config = dict(
    num_hidden_layers=10,
    hidden_size=192,
    n_experts=64,
    experts_per_token=4,
    d_expert=64,
    d_shared_expert=0,
    hidden_act='swiglu',
    moe_layers=[1, 2, 3, 4, 5, 6, 7, 8, 9],
    router_score='softmax',
    normalize_top_k=False,
    routed_scale=4.0,
    balance_loss=0.00321,
    balance_bias=False,
    router_z_loss=0.0001,
    init_std_router=0.0131,
    lr_router=0.00151,
    num_attention_heads=6,
    num_key_value_heads=2,
    head_dim=32,
    vocab_size=24094,
    norm='rmsnorm',
    norm_place='pre',
    norm_eps=1e-05,
    positions='rope',
    rope_theta=10000.0,
    rope_fraction=1.0,
    qk_norm=True,
    attn_scale=0.243,
    tie_word_embeddings=False,
    parallel_block=False,
    init='trunc',
    init_std_qkv=0.0307,
    init_std_o=0.0,
    init_std_up=0.0307,
    init_std_down=0.0,
    optimizer='adamw',
    learning_rate=0.00342,
    beta1=0.9,
    beta2=0.98,
    weight_decay=0.13,
    lr_head=0.0134,
    warmup_steps=202,
    schedule='wsd',
    decay_fraction=0.751,
    decay_shape='linear',
    final_lr_fraction=0.1,
    batch_tokens=262144,
    max_seq_len=1024,
    doc_mask=False,
    train_tokens=828500000,
    max_steps=3161,
    dataset='wikipedia_en',
)
Below are experts of layer 6 (counted from 0) of a mixture-of-experts language model. Rows are named router (the router's row for the expert), gate (a neuron's input weights, with its number), up (a neuron's input weights, with its number) and show model dimensions 0-191. Each number is 128 + 32 x the weight over its row's rms, rounded and kept within 0 to 255. Numbers have three digits each.
After each expert's rows: a language model's description of what the expert responds to. This comes from a sample of Wikipedia text that the model never trained on.

# expert 35
router:175104158101109152122143098159164200123101152100154105138123182162082123150107125129165128113075166082130151099134108079139092112123108094185166155073127093156116131136124124080145109101092125133131139155146079110157193083112081105080124120174118077129166072094174145104117092114137112109137124167102132136128144224171174116118117097163108092146177074099147147169133197166122137100187107124127111172098160115146096168104106120169116167191142173122133203161085124125145160078157163175176080097157151107103116104098158185150208089172114105093138154135113071102126148110153128089
gate0:120071083120168181121066097139137117104140214092125076139114151155101108113078100096089138099150145218174080087104164100140138130131072132098172114097192155075111158138144136109129105158156123194123149168105080159148187088164076136166142181127149142198128115173126080137098126117074082148174128149118134123112118129119174174155174145149093105117095108144212117103137118120136125154124095153139134174129099173092190107159118142102168166120077057111055143091119091125104171133153131116133128128119124136108127186137139120193149110137171098139109133097135190143099147147100173137
up0:121152116101104137114141124132069106156152127172124084132107088150132153066118108120090134145132223107119089166212140129145155117144156126107130170095098164163142107129103109160050122167122181174155114124160117187150116142151119073069117141110128113114104121118134099052079161115089155100095137100211156096128155135149159103149116091116065173128105150072119211069095124148111111172184162159110125153179135118102152134109113136130112151055130130177159117103147192122091159142151166174151100095092117157178085121162129149118166154147138096153143153131129156175098200159166186123
What it handles: Sentence-ending periods, line breaks, list dashes and == headings at section or item starts, often in articles on buildings, churches, roads.

# expert 23
router:163135151096096146138159132184121165105092142091160121161147158147099128162140151166117101093059154083124139125140111095159106114136071110176126103115148125152100104140142141124143144092099133157137173158135116136181153079125107099089105095207107095124146082093156104105106087113154123141170139170093080216120171165181153123122112118132123091164133085061190131129137143170143164092180099117186058195109170109126069149086084118126121136194147131131144159154118073123109157074167154144170098136125172118112114127073157177131173091189068157108117168147148063127142172083089119103
gate0:130089106146164135136118123150122106124095203184100132080178151068154087151157118115081124090104080096147131102076133137134111107172157106105156127083146089161119105142095075181143100089151128086154120186116091153119110184173143142146150139112129129156096128150133104156170104142090112107122088122152145166190131122161109064155149134141135183121103179184124148056164082060149081087099096150107107059149176140108108183101121170070159110145131130125116146117118059041117136142129082034149152063144120128097164147128092115145103087104132107057074142140143124126101138126104137134
up0:164158127185165140147179152163117160140081115135154119157128143124134176168197139087095110127054119134133124180153062135153096129134122085137125139138108102104105074154118096142174129125146160078104139135093131127105108119137140175188131122166135099176164163157131209214075134139178133110114141107164067115096136132183107173122153117177135097126158187175131090106166139113133111145139111159149048145130137087142151142110154105097205159094129107113163208133098192070113143093177187099158124124155201109134119188080145102118117130098171128124088170169156106099125109136101135128
What it handles: Common nouns or noun endings closing a noun phrase just before of, and, in or was, such as building, production, torpedo.

# expert 30
router:174140159115089148145159137177137168084085153100130088186137181137094123157144150131117103106102171060127128127134087074156111099148083136175111069098169130136070129160132106130128121082080107147161150128125115115170166073123116122105076080176082089108127079106166109106124081112116122097157097172094087221134124166147137135096126107134104106138120128058178171123138116155167165098160096121150061165099190127125097167070088092129145139187179141123132185134114090131120148103139136142156089113125145126089095100063141148147187083151091155071103170174149076134125181092101125126
gate0:114149126114144167121059084161103104121142144142172116190137044092063205092139163113109158141115146150167128157084148075132165136133123124085125105081175138080127090138091107128099135092103183133139107100118132136152183087159139213137153090152092126056125146125127128139162148156123118095063106093125111171176136146129133120091158082139154108197100141165155129109122111119113111132105108181150105170172102158110089130128070170127143113145095156176133080143102167100100114090153156110180130130155155080107109115049149126141111138193152084072081096126098081151038121108129093132
up0:154121161161098061160139071109141142187100073129142148156130145095111129167115149130098153159137081134159130147126060132089144140137063121193158176136100127142147129087127102123071113122157142177102167101111126127121099142053156155126227151101173122182073081127119151141143138120122097162171071153158155134102115146179159151138131150139170122137131107157109091160152194141155147116144179174169073148170171127146095119077123109093119117137100144148123089133092075084153082126154137097157105091075181054207185159127118143116135101170171131121167119131127074101200129111130155135
What it handles: Relative and subordinate words like which, who, where, but, there, and abstract head nouns such as fears, hopes, ways, end in narrative prose.

# expert 2
router:179113119087115154132142137159151101110104158094161068159153192138106129184106110162129158101101136101143166090146099123145118107165113103174168115083187099135070134139171064085149158132029119180156148134131090111161147118128085121097079147159122048149162090113151170098098104129131080092155120145106095178112134198165121112095156105127102076134152086115146143157140144190136130099161102137156075155131160146150104124140111070134161150144144169145139145164107125121169197095125149165148099132179186106087098134050176163174156056146109158123090169110172129141120123094137176153
gate0:116129097049051081174122052154127149146121133196118155124165104133132105148082146135136118129113147129087150155185106115157089028126137130137158136143097136145156114117215132127080111125140139119161130118205110129111114063103121174101113128138139106036084121125151110141179175128126132130115149170134132125124147141109159248130156131132176091151108067083106127147131157116113153167106093157065154151103112112107177097117119172161126162159146122134159101079133150133141130130185103137229171153107132137132117131092131153107123110152145139129081123168150141099054124117175093097
up0:103096060091099111162132086159110114138101146175119131106156180112173174126115122110097131121146130166122130144202163153184146148135154183100118120126118144114181127100116104174098104110082150147135070140130108123106141064163189190122096138086166109124129124131133111147171163081155082110148154166200148129157129092090122146182168142136125119092122083121077100107189100134152136193117079166045113142071104145112164144151175132145108115160124154155117075106142155074123119107156159089141194094127118139119127119066096146060139119176175136170102075053092127112079066105128097130
What it handles: Opening capital letters or short pieces starting proper names in lists of people, songs and places, such as P(atsy), Ar(in), Sch, Kh.

# expert 63
router:155121136078160170170157114167119138081086144106151106135151173150112098144114149167112062106066127073100154101181109072141094082146124120151145071099178131157093109177136095116139162049063107156161158168179095131184156130118129105093101122151145093161129098106152152096120056124153125133147101153106104242115193159165125112141164124147086110142139099080138112130141160171162133083176094125162118122097163093126112155093079109125138104159135145154161167171129124084123147092159124126163119144152177117097107089112151168120169081175072187090129161104164075142111171093121158109
gate0:156134083117090140172145119061117166096089126144110114138232131131106183127107108119138130145148192124119159078126117130084119095138144206078117115086092110075109076060122127126113154084123113165142116162199133121101140158116088091085131114097145116097114133146173169130091074155215092125146102065201096135126114139113174109137156119169033156099137182073083112117074106153161107115117127079160168122116093110129136142108125120184157107110175171173124131094153104121123143116075156108120120123102108078062167095125104115146133098085111131112072113124130148125102067135153138150
up0:146142076110146090128150193116104110125149146111107083155130094096104138161133172108078113140158143148082118102107156102142130106147161133117127147087148165093158035102089085149132142157163118152096131109181170143127151120167069094132161168135145134114137116182143160151082134143198129127180103105206107109131139144099172119172161124148113125127145213136065157077070104173088084095110160099194159089170104098099074137138112140103167116074156104127113139120115141127142134093072141080127107135103152124115175141164118150144143117052052161085109074132135104161172035131120131168
What it handles: Nouns after first/final/a in sports biographies, e.g. first title defense, first goal, final appearance, 79–75 victory, season, Cup.

# expert 17
router:172101125102118163163158132190115153098107158081176083162147151148130086148159113139139135104076131114120158093144098122199114114181114125187170120080152112127085113141157075104122152105083137177120177116132092107130187115129109125109111141170116066156156119089188162075103086164133086067189112113121101222120199211175133101105129122127090116171162104119147132125150174155130112100174106133159080168110161109146116102131102101124180141154123140131123160135140117117150183115135170139159109145168185107076086124100150131168178062133107140075089168107180139175125100126112179102
gate0:111072110082095156140111151089139131138104170109134149178165151080129169144092117091185123105098137101114126157142128090139190137118139166139152057117132121129137080163092123134131148155091155125159066151108195177134119143072124141136126158114141082135126095153176133049127135199109127084123071200133109115149193081127193107157083150128140169126083109146154143172194156136145169139145131098130061086132158087129143131086053191072117124123138133123132102219163098149111077163079093133126186103139113099147129139094138115146086120110063172113107122130171147116102113084120099099
up0:137073082086128176085152111107112114133120139109083081174131118112154127158072088112125100128110139120095049132167119131147154092105092146188101110074118133099103103060137094130124174166086170148133151122112167126113127187114108124161144136165132146164175153178173121116114082139142083111128073135169101132161153147116142152133120113111110165131139134170112158121107088084157085117115106122146084117160155157041198084053178148066101111083077157081085093152178120133093120134123164149156154100185079114128143183118159105152131104079082145110105105149130176094185060107137192159
What it handles: Opening pieces and prefixes of lowercase words split into parts, such as dis, trans, ul in ultra, prom in promise.

# expert 53
router:162141146050098148135145119176164168123100171099160106140144146134101133166102106158139129101058168092093146098156069104167115085143135132168147121107141107133107133134109105099137166099096124137141145145159091110150150095121092106089102108169103074111156054095161153066088083121143106068121094154078117112115165232140152096085150113153119103147169110090153159134120173173149164103140087113124121163103179096152060176089117140160125161164121157145148198155087122127128155098151127196149063122141142153111106101055160171130189096140118173131131193142181089109110164095098146096
gate0:142198108121126094166187125185124117137088101157122115162180139122136131093096126121138147140122113103113190130069127110107126121177140137126145114154122109098173105182139086091174157158052132229115161104118077118110097120141101130171106109121137094094147071138118122077113078148138144122160130136096122108060101122104159111139119165144038141156153151155089049157125108153120160112154160132100132133050146114146082173137128107106124185113141149122085148121126140178154115137153088191123146109122134059103098106134149167200165163100138109241112157128095104127114058137132176120
up0:171116055072140082136151138131115149127111122163109136107206126110086156123122123081162095175118145092095191135148130108146103183151139063089162086134088135070179127076119127082130151164116098161110134104119156141107134127176140182118124137142155105110107168152141182086110092139135128118142089156135138156053118208136138192165120099176133140133140174113094080144098123146134127132133117133123085099064142091113081146102151125143183155050100134150108096120138155103126075085129119177121086073122122103109129090131122161127134176161170011180136165159112133068084082133109135150
What it handles: Dashes opening infobox or list lines, paragraph breaks before headings, and table bars, such as - Title:, - Awards:, ===20===.

# expert 20
router:178143165086128142161156161166159163096076158092145109174113140150122112125151137159094116085095158098087142104178114078153111071149103115159135077097141137172109104185142148100142114073078098140168169156188104125188138103134106093101069124189071076122115127109133171116113092148157126093140100182094091223137189167151151136104155108143124088129134104091131096149109142149147162079177099135145108176094134105140096149102087138133134121174174136156145200162099103125101160070162127155161109137159192113112108110125104158122164080188103163095112166115138083128102181055097134112
gate0:176162115071178119151127149138151153188158117096084106095150116147078122196138104098154107103138095171084152143239115162175094126094133140104167116129130160090114029104114143110112144095155125099099107142158090142126128136128161150159080122149171110085148155162150160139075111118094120119044122120109108111098161100099176140166113130128096143115161161106056125152183080134129204172105088121175123134134088132138152111107157149166079111087131099088100103175153134113170135139134090100173155059112099165141142170124099093125137139133158148119091166138141070137143170153222133104
up0:151083124100099114168160097151153139134120167106187113138148148139127163101109114129102104149134185149132095133122155157042143143053148145139124125102121142138120089096131096147133118131093142132167139187144174060106129095127133157165116130181130120172102102111077127119130178174121141139148141172109131104150144155105148182175149112141183101135092103128145088123108161138100119092108095141151124139093092089142172124206113107131206126205156170138167175115151180222059150198155146142082151145151081156082089123171122108116133144151152073151147156112102087142085043095077097186
What it handles: Numbers and number words followed by units or nouns, such as 82.5 kg, km^{2}, five, %, 4th, Street.

# expert 34
router:139122163106117155182146131151114173102112180125217133143161173141098140155120116162150121080093137091112143123141112076153117076136108154179205082123161150146092112120175120113132150089097106166169155141139112115174164131093070125093105142147109056084142072084172133106112111122103129088138095163099106131157152207166143104059168125140095091172175095080165139149127160151119167095171134132148117172127152096136097159092103148137135174172163130131142179164094111130109146089112130163167059117149166106097119085072132151137186076194112156137117200102128110149128136053120135087
gate0:183098098133056136108149134166118120113085093102133121116197142174101168108149120154159091121102105123151128116102132135104087175172139146154097124141113052144141061156133129121180139073148108112114133082127113076088114090081165137089166169140141126127214113104111151162092152176189090115137116203082118110142085188086109184133124096105116063146147123119173158112072201107107092108139093098115144160116136146130126116164128137194142106076145126161120125166194088175106153094111192115136136183177142153082114146155095148104165150102139153084101147102071129102177154085151130144
up0:140114186088151138178117100094116103105142115155138140119088158122190148181126101119080111098167112137145214126148145124124116051161133104126116113095203171134220141148111106159149169182069218096143164118105138103169128156109123105098107104120124117064116173114106109120165065142072151115161117124149136144114138133113162112212111173132078138069161139190078081128166146148122179141159130149137124107118130099094131176099112106069115110126151143122155137139141076118150153133163173165150126150167111104089091115067186158145158082191114138082172107148165110162102120143166143112
What it handles: Newline tokens ending infobox lines, table rows and list items, e.g. after "Personal details", after table separator rows or row cells.

# expert 42
router:190137125089110141142140133140133152120092142103132063181147142165128113156124079143176151099062122108136178145151078119144071114168075107153141123102173081137122091188153084128162180095075162179127187125110100151127182129122103086093142102183088053152147111106150176124085114131147095078197132121111129218134179224170142095091145121142079122166160093108163154125132166156139149121169132166181099194142154111124065087118115098108136145132149139133174149134124069122139128125125174160165119138130141165116105135066155159161147072109090129074129135098139140132132126123112167118
gate0:144153150162057119131158118134177196123084117061187106123201136156122118137124151123109146124077160109171149128184069080092167105173161166157130120129152126084093093103121077126146176166091113171114175171165071133098123122111173092119135097109161151131128161092121139071124124193119047156185126136144146115111153103140192111129146092111128135066173191138149120160170113080129061092132139112163083145058182109146105142056140137121108093112095123109082139074099094059114149115145116124148153148134148106125128157141180089171159157178114134138094153116143163121163113154120137124
up0:088168158133130113153184121160103135084104073097137137117111131129098156159147113095109083176144169126148185151097123108135062150140131138154160138195155197094147163115078097121071129124115163164105154146097143113111213171123166104070097142111118048133094134102126147138173162106073079131126120113142124140137139124161164089152103094106089090135064096154137137106197108108111142147125140134170134098066098129129221118147110162062144153114098123107036131147054126162115141108169140137069066128133117139134157149125098116136112089157146137194184142121158177159191114150132122110
What it handles: Short word-start or mid-word fragments of longer words, like inc-ri-minating, aqu-ari-ums, Gymnas-tics, Fe-eding, often Latinate roots.